python train.py --d_shared_expert=0 --init_std_router=0.0254 --norm="rmsnorm" --tie_embeddings=false --lr=0.00665 --beta1=0.95 --beta2=0.99 --grad_clip=1.0 --batch_tokens=131072 --seq_len=2048
Below are experts of layer 4 (counted from 0) of a mixture-of-experts language model. Rows are named router (the router's row for the expert), gate (a neuron's input weights, with its number), up (a neuron's input weights, with its number), down (a neuron's output weights, with its number) and show model dimensions 0-127. Each number is 50 + 15 x the weight over its row's rms, rounded and kept within 0 to 99.
After each expert's rows: a language model's description of what the expert responds to; "comes after" lists some tokens at least twice as common just before its tokens as in all text. This comes from a sample of Wikipedia text that the model never trained on. Tokens count by the router's weight.

# expert 56
router:41 40 44 68 73 88 61 43 45 55 58 57 46 27 44 59 48 58 71 42 32 30 18 35 44 35 40 43 49 46 17 64 34 61 34 30 41 40 61 83 60 66 52 49 47 52 11 50 29 63 74 53 45 60 25 49 42 80 51 40 59 81 53 47 30 50 41 50 51 46 65 56 45 54 45 66 66 52 39 37 69 46 50 36 49 66 58 40 61 33 56 34 34 33 59 52 30 38 52 33 82 15 59 52 44 71 49 71 52 65 28 60 58 47 63 43 56 50 38 56 32 37 14 44 62 53 22 29
gate0:60 55 35 56 83 61 38 45 64 76 46 49 51 28 57 76 20 57 38 32 38 75 46 25 19 36 53 49 56 77 42 36 45 63 56 52 66 59 47 64 48 51 52 57 41 50 51 43 62 51 27 60 43 55 60 52 51 62 41 46 67 67 45 42 66 66 41 83 69 69 50 68 38 64 45 52 48 61 42 23 57 26 62 62 65 62 52 44 43 57 60 68 45 47 52 90 59 56 89 64 65 40 41 48 83 48 62 74 46 61 40 23 20 63 51 51 61 34 38 44 82 45 56 45 86 54 27 39
up0:49 55 31 38 74 74 44 29 75 74 33 62 56 17 57 71 47 53 34 38 31 71 42 27 29 41 41 69 40 65 26 36 45 45 77 44 67 48 43 68 46 51 59 52 37 57 40 37 29 44 43 81 48 40 46 31 53 58 52 51 67 73 39 62 58 57 80 72 71 49 54 70 40 58 43 66 33 42 50 43 46 33 67 58 50 82 60 40 46 44 45 46 45 31 66 69 48 42 87 56 62 38 42 67 58 34 81 59 27 41 39 43 28 61 62 56 57 30 34 53 69 38 45 64 70 55 29 23
down0:67 36 63 51 47 58 61 46 29 60 55 62 75 36 31 69 53 28 65 74 51 29 69 68 38 45 43 58 45 59 48 76 70 42 40 72 38 63 57 47 81 31 43 55 40 59 53 69 54 54 71 38 40 44 41 45 63 56 32 59 67 42 59 68 30 54 44 51 44 78 64 53 00 50 54 49 45 64 59 61 29 51 48 87 57 67 62 41 50 48 69 63 47 45 24 73 54 73 63 66 66 52 61 32 65 58 42 48 27 74 49 34 62 35 47 60 25 28 31 63 79 61 59 49 82 28 59 45
Capitalized word-initial pieces. Opening letters or syllables of words after commas or list separators, especially names and format terms, e.g. L in LP, Lil Wayne, Pol in Polyantsi.
comes after: ",", " |", " of", " (", ";", " the"

# expert 31
router:39 68 30 43 39 53 33 52 47 90 15 60 39 69 29 64 52 27 47 42 51 60 71 84 42 29 54 35 56 69 48 35 40 59 34 52 48 40 38 51 53 39 46 43 51 57 54 39 33 62 29 54 53 43 51 76 36 68 70 60 50 26 35 55 22 47 55 42 47 41 51 53 69 51 58 56 60 43 38 30 29 48 54 56 67 29 45 09 59 78 57 61 65 47 68 40 33 70 31 51 68 44 51 30 79 62 52 37 45 34 83 50 44 30 69 36 71 62 82 55 22 52 50 45 51 66 60 69
gate1:08 55 37 44 59 31 28 54 60 61 73 69 29 58 69 42 65 55 38 41 25 47 41 45 28 51 33 24 61 37 42 61 72 82 49 50 45 72 58 45 26 55 45 45 48 51 59 71 58 69 61 36 44 37 42 35 64 64 84 39 38 74 61 65 37 31 35 55 67 48 49 35 51 58 62 60 43 60 36 44 49 26 45 40 58 50 34 47 60 60 63 48 49 36 44 50 70 45 36 28 36 45 50 44 32 47 67 60 54 63 48 41 28 00 80 47 37 69 65 45 68 52 75 44 53 46 86 61
up1:36 63 46 62 51 41 47 51 59 36 61 72 42 44 53 33 71 72 47 29 33 51 43 42 59 74 20 16 39 29 45 44 69 54 48 38 50 82 54 50 19 47 40 43 51 46 54 49 59 75 90 48 44 44 32 44 48 51 58 48 41 71 56 51 38 53 43 66 87 42 38 22 43 60 53 59 50 50 43 32 50 44 36 37 64 39 55 50 85 67 59 10 65 46 33 62 61 48 56 30 41 41 22 70 50 66 43 68 50 42 46 45 29 14 66 49 54 72 49 41 79 55 52 53 68 65 78 62
down1:39 66 53 44 59 45 53 55 35 07 40 57 59 76 62 47 59 42 22 53 39 58 30 20 49 48 47 48 33 67 33 26 43 70 40 44 60 31 48 35 77 52 59 55 38 59 61 67 46 35 66 52 44 47 48 23 25 47 56 39 53 69 35 55 56 56 43 64 68 47 67 48 79 65 73 33 54 48 49 63 49 31 38 48 30 56 49 56 31 55 54 57 61 47 39 54 57 39 61 35 27 67 55 70 49 43 72 35 51 59 32 23 59 69 71 56 29 56 11 06 45 34 55 71 25 50 84 56
List separators. Commas, and, semicolons, ampersands and dashes separating items in lists of names, titles or places, as in Johnny Cash, James Taylor.
comes after: ",", "s", "\n", "a", " well", "i"

# expert 3
router:33 42 52 70 62 87 57 51 40 58 64 56 49 29 39 54 40 44 81 49 32 32 16 52 54 52 43 37 37 53 15 59 48 55 36 28 49 46 55 58 52 66 40 50 52 48 44 49 21 63 84 45 35 49 15 49 50 82 54 33 52 71 47 50 32 70 51 49 67 41 58 51 48 50 39 71 70 45 49 39 74 55 47 31 54 72 52 62 52 40 60 23 34 38 56 47 25 26 31 38 88 13 61 55 40 74 52 62 57 64 39 56 44 50 64 51 66 52 33 58 29 38 46 39 71 47 29 26
gate0:51 52 59 55 73 43 17 70 82 69 65 63 59 50 69 35 64 55 36 53 81 43 69 84 58 55 62 75 69 30 66 39 42 47 49 60 35 40 38 66 25 59 61 56 43 48 63 37 72 50 65 49 64 66 39 47 64 55 41 65 34 50 53 60 55 46 55 63 28 36 66 19 66 35 51 49 40 66 56 49 57 71 40 38 60 55 71 66 41 76 12 48 56 51 46 37 60 56 19 42 46 49 35 48 68 27 74 48 59 18 65 26 34 52 58 41 52 52 27 77 37 50 45 62 49 55 19 44
up0:51 45 67 52 62 45 49 44 84 38 68 59 50 40 34 19 53 46 53 49 50 63 53 55 89 53 55 43 61 51 57 41 27 67 50 63 41 26 57 70 35 55 35 59 57 14 54 33 57 68 64 42 82 47 55 72 35 48 38 70 52 46 60 50 51 54 45 68 29 18 66 38 55 46 58 49 33 51 51 76 57 68 79 27 56 65 74 52 62 67 46 25 53 52 83 40 79 27 46 40 53 51 47 68 54 32 74 58 56 31 82 56 43 37 62 28 63 45 34 61 42 57 36 50 63 63 16 37
down0:46 67 57 67 46 49 39 34 51 65 55 44 41 63 48 52 66 42 51 63 53 78 45 41 26 38 55 59 43 41 54 38 48 12 28 33 62 36 51 67 75 43 39 31 44 99 40 52 26 49 54 50 44 84 47 56 50 46 65 52 43 50 48 55 40 62 64 68 34 36 38 59 23 69 57 85 38 35 69 35 46 37 55 33 35 48 88 58 52 36 74 35 45 23 51 75 39 48 49 63 46 73 73 61 31 63 37 81 66 56 41 45 33 58 65 47 59 28 29 55 21 56 55 48 46 47 50 42
Word-initial capital fragments. First piece of a word split into fragments, often a capital letter or syllable in prose, such as F(airytale), Rob(bins), Cap(ital), c(ounterpart).
comes after: " the", " ", ",", " of", ".", " The"

# expert 5
router:45 45 90 55 73 50 49 51 34 54 37 42 67 82 40 65 57 37 42 67 34 60 53 76 32 68 62 78 48 39 54 37 47 72 72 49 78 42 30 44 50 53 71 47 43 35 52 36 78 46 47 59 45 31 62 39 78 64 59 63 53 50 57 21 41 38 66 51 35 54 41 63 63 65 56 58 34 71 71 71 33 31 65 28 48 52 79 55 44 48 56 54 36 84 71 65 63 65 42 16 52 59 43 52 60 43 66 42 52 37 76 72 21 43 43 44 45 51 78 77 58 50 40 46 42 62 52 62
gate0:57 44 58 47 38 60 44 35 23 25 34 57 48 47 48 58 60 25 62 40 41 59 48 61 42 80 50 52 28 38 64 36 53 48 74 35 63 64 17 51 60 39 62 53 41 27 42 32 40 20 47 71 52 47 83 44 26 77 45 54 54 27 52 38 54 75 46 50 15 50 14 51 56 70 41 31 70 51 53 68 28 46 68 37 51 57 55 57 61 56 58 70 26 48 52 47 33 52 59 63 61 36 58 33 71 24 09 47 41 53 40 75 39 33 38 28 74 48 44 55 52 32 55 41 45 50 29 66
up0:66 50 41 66 35 48 60 59 35 52 48 27 48 50 55 67 57 56 50 53 49 67 28 80 39 67 60 55 67 55 45 60 39 62 40 39 50 57 47 44 48 08 35 49 46 66 56 63 64 44 49 43 55 70 69 79 49 50 89 68 87 56 33 64 29 78 44 56 45 74 36 53 29 53 54 37 37 53 43 36 41 24 66 38 56 37 44 43 26 21 78 25 36 50 56 70 57 40 43 53 50 55 56 69 56 75 48 63 37 56 58 38 47 07 28 47 85 43 19 54 48 48 43 40 33 33 41 49
down0:53 11 36 52 85 61 51 39 63 61 57 55 48 42 38 57 51 86 55 39 67 91 68 51 59 50 51 53 57 49 55 34 47 60 56 53 57 24 37 55 44 12 46 62 53 78 46 36 58 27 48 37 41 74 50 41 58 47 25 50 71 51 58 48 58 65 40 21 27 76 48 52 60 44 36 46 35 52 65 71 46 58 59 56 26 36 58 66 39 52 36 33 56 60 52 60 70 59 44 46 52 48 28 63 86 31 28 47 39 42 67 81 39 25 34 73 38 24 41 61 72 57 49 57 46 45 66 72
Clause-joining conjunctions. Words like and, then, but after a comma or date that start a new predicate in biographies, e.g. "1959, and later headed".
comes after: ",", "–", " |\n", "\n", " and", "20"

# expert 6
router:46 57 37 36 47 90 57 48 42 45 78 61 46 45 50 57 47 51 66 61 45 22 27 43 50 39 43 59 47 59 30 59 32 66 53 15 56 44 54 32 59 54 39 46 50 40 57 58 27 61 81 41 19 49 28 65 50 76 42 53 56 64 58 37 25 69 46 31 47 43 61 55 53 56 49 63 61 36 44 52 68 47 37 32 61 77 55 61 72 39 52 09 36 52 46 45 41 20 42 25 85 32 65 62 40 83 35 67 54 70 45 68 33 53 75 38 51 52 24 48 30 52 54 36 42 56 28 29
gate1:69 45 21 52 60 50 42 64 59 50 53 63 51 47 68 69 52 55 31 23 49 38 59 55 80 32 35 54 50 31 55 47 44 47 47 55 56 59 63 61 61 59 63 48 62 48 48 64 48 61 41 68 35 68 53 74 39 56 52 79 43 55 60 58 50 52 53 42 65 94 67 49 66 22 38 34 14 55 62 35 58 47 44 23 32 50 56 49 32 33 12 23 37 99 55 48 71 72 54 46 41 48 56 42 82 42 38 53 58 57 73 73 41 23 56 56 50 50 47 31 55 59 41 64 61 53 18 51
up1:40 41 85 37 62 49 63 69 34 66 63 51 44 63 23 21 48 37 57 64 47 58 32 55 07 41 50 42 48 53 66 26 38 55 69 64 38 53 29 49 62 52 42 60 39 54 40 50 60 60 53 53 52 46 67 47 65 42 32 36 49 54 53 51 56 52 68 80 31 32 35 49 20 61 63 47 78 37 40 62 37 39 64 73 78 49 66 47 60 60 61 72 57 25 36 69 50 02 45 76 46 53 49 37 30 43 59 37 63 58 47 20 60 54 53 33 69 50 41 64 29 18 44 30 39 49 69 46
down1:42 54 26 40 47 55 45 50 47 63 55 29 44 81 57 74 53 49 25 73 27 43 68 49 40 25 68 55 71 31 57 56 52 48 64 52 69 32 58 37 44 52 31 55 25 63 60 27 52 54 53 56 19 37 58 47 37 34 49 55 66 49 42 45 86 58 36 23 33 67 64 45 34 65 36 63 47 75 70 68 32 57 41 78 31 60 55 40 29 56 34 50 41 75 41 48 91 59 52 42 58 58 47 55 29 45 62 59 75 34 54 59 67 54 18 61 63 41 43 44 61 56 55 24 85 55 67 36
Name-initial capitals. Single capital letters or short first-name tokens opening a proper name, often in tables and lists, such as N(ikitin), W(olk), Mark, Jim.
comes after: " |", "-", " the", ",", "|", " of"

# expert 59
router:70 61 50 54 45 36 51 54 39 50 24 25 50 69 77 53 51 47 43 53 80 29 76 36 35 42 42 65 64 77 80 67 43 58 63 39 53 58 42 56 41 47 66 82 60 50 48 66 35 48 42 45 38 64 63 47 60 59 50 79 49 34 48 39 52 57 65 72 36 34 38 35 65 31 60 54 49 23 44 59 27 59 80 55 47 25 38 68 59 30 43 71 64 66 55 32 49 54 52 58 26 99 71 31 74 32 42 37 36 49 38 31 58 38 51 68 49 51 63 46 74 57 43 45 46 30 72 70
gate1:63 29 52 61 28 63 53 50 41 64 38 56 38 65 65 61 36 31 64 13 71 40 55 18 54 51 27 48 58 68 61 58 39 57 66 48 26 50 32 65 80 53 58 67 53 53 46 24 41 48 54 30 34 94 59 61 41 52 52 68 55 53 31 46 26 51 59 68 44 55 68 33 73 22 47 42 66 45 12 41 64 41 64 52 81 43 52 57 39 39 58 59 38 47 85 48 65 21 43 59 67 41 45 41 77 54 68 39 32 56 44 55 51 43 41 28 62 51 41 75 38 67 53 64 46 36 70 57
up1:57 67 49 37 47 31 49 63 52 36 49 60 26 48 38 73 40 82 49 67 31 49 56 35 33 52 40 21 48 52 53 51 38 14 43 24 16 44 48 53 22 82 34 35 32 76 49 71 38 64 43 47 26 42 48 48 74 51 51 66 48 48 52 36 52 57 41 54 51 45 59 58 36 53 70 43 31 53 38 48 55 27 77 53 71 38 30 52 69 72 43 74 42 37 49 35 32 68 75 80 38 53 69 40 23 58 19 72 33 39 35 37 39 81 52 35 65 53 55 60 34 49 44 54 59 62 63 53
down1:56 57 54 65 55 68 69 58 58 32 78 54 51 54 48 39 48 82 33 70 50 37 64 42 50 48 30 51 47 45 64 36 82 51 49 43 40 62 55 77 40 47 62 38 79 57 20 18 38 46 41 66 44 40 81 39 45 30 15 56 44 25 51 58 46 44 41 29 84 46 54 44 67 75 68 44 80 59 52 51 41 56 47 55 66 33 58 67 53 51 56 48 52 52 87 50 45 13 43 41 39 24 43 63 64 24 46 60 37 76 38 52 58 53 57 41 30 57 31 79 45 79 58 43 50 35 54 55
Table cell separators. Pipe characters between cells in sports and music tables, plus list dashes and colons after short labels like Region: or Poll:.
comes after: "\n", " |\n", ")", ")\n", "1", " Party"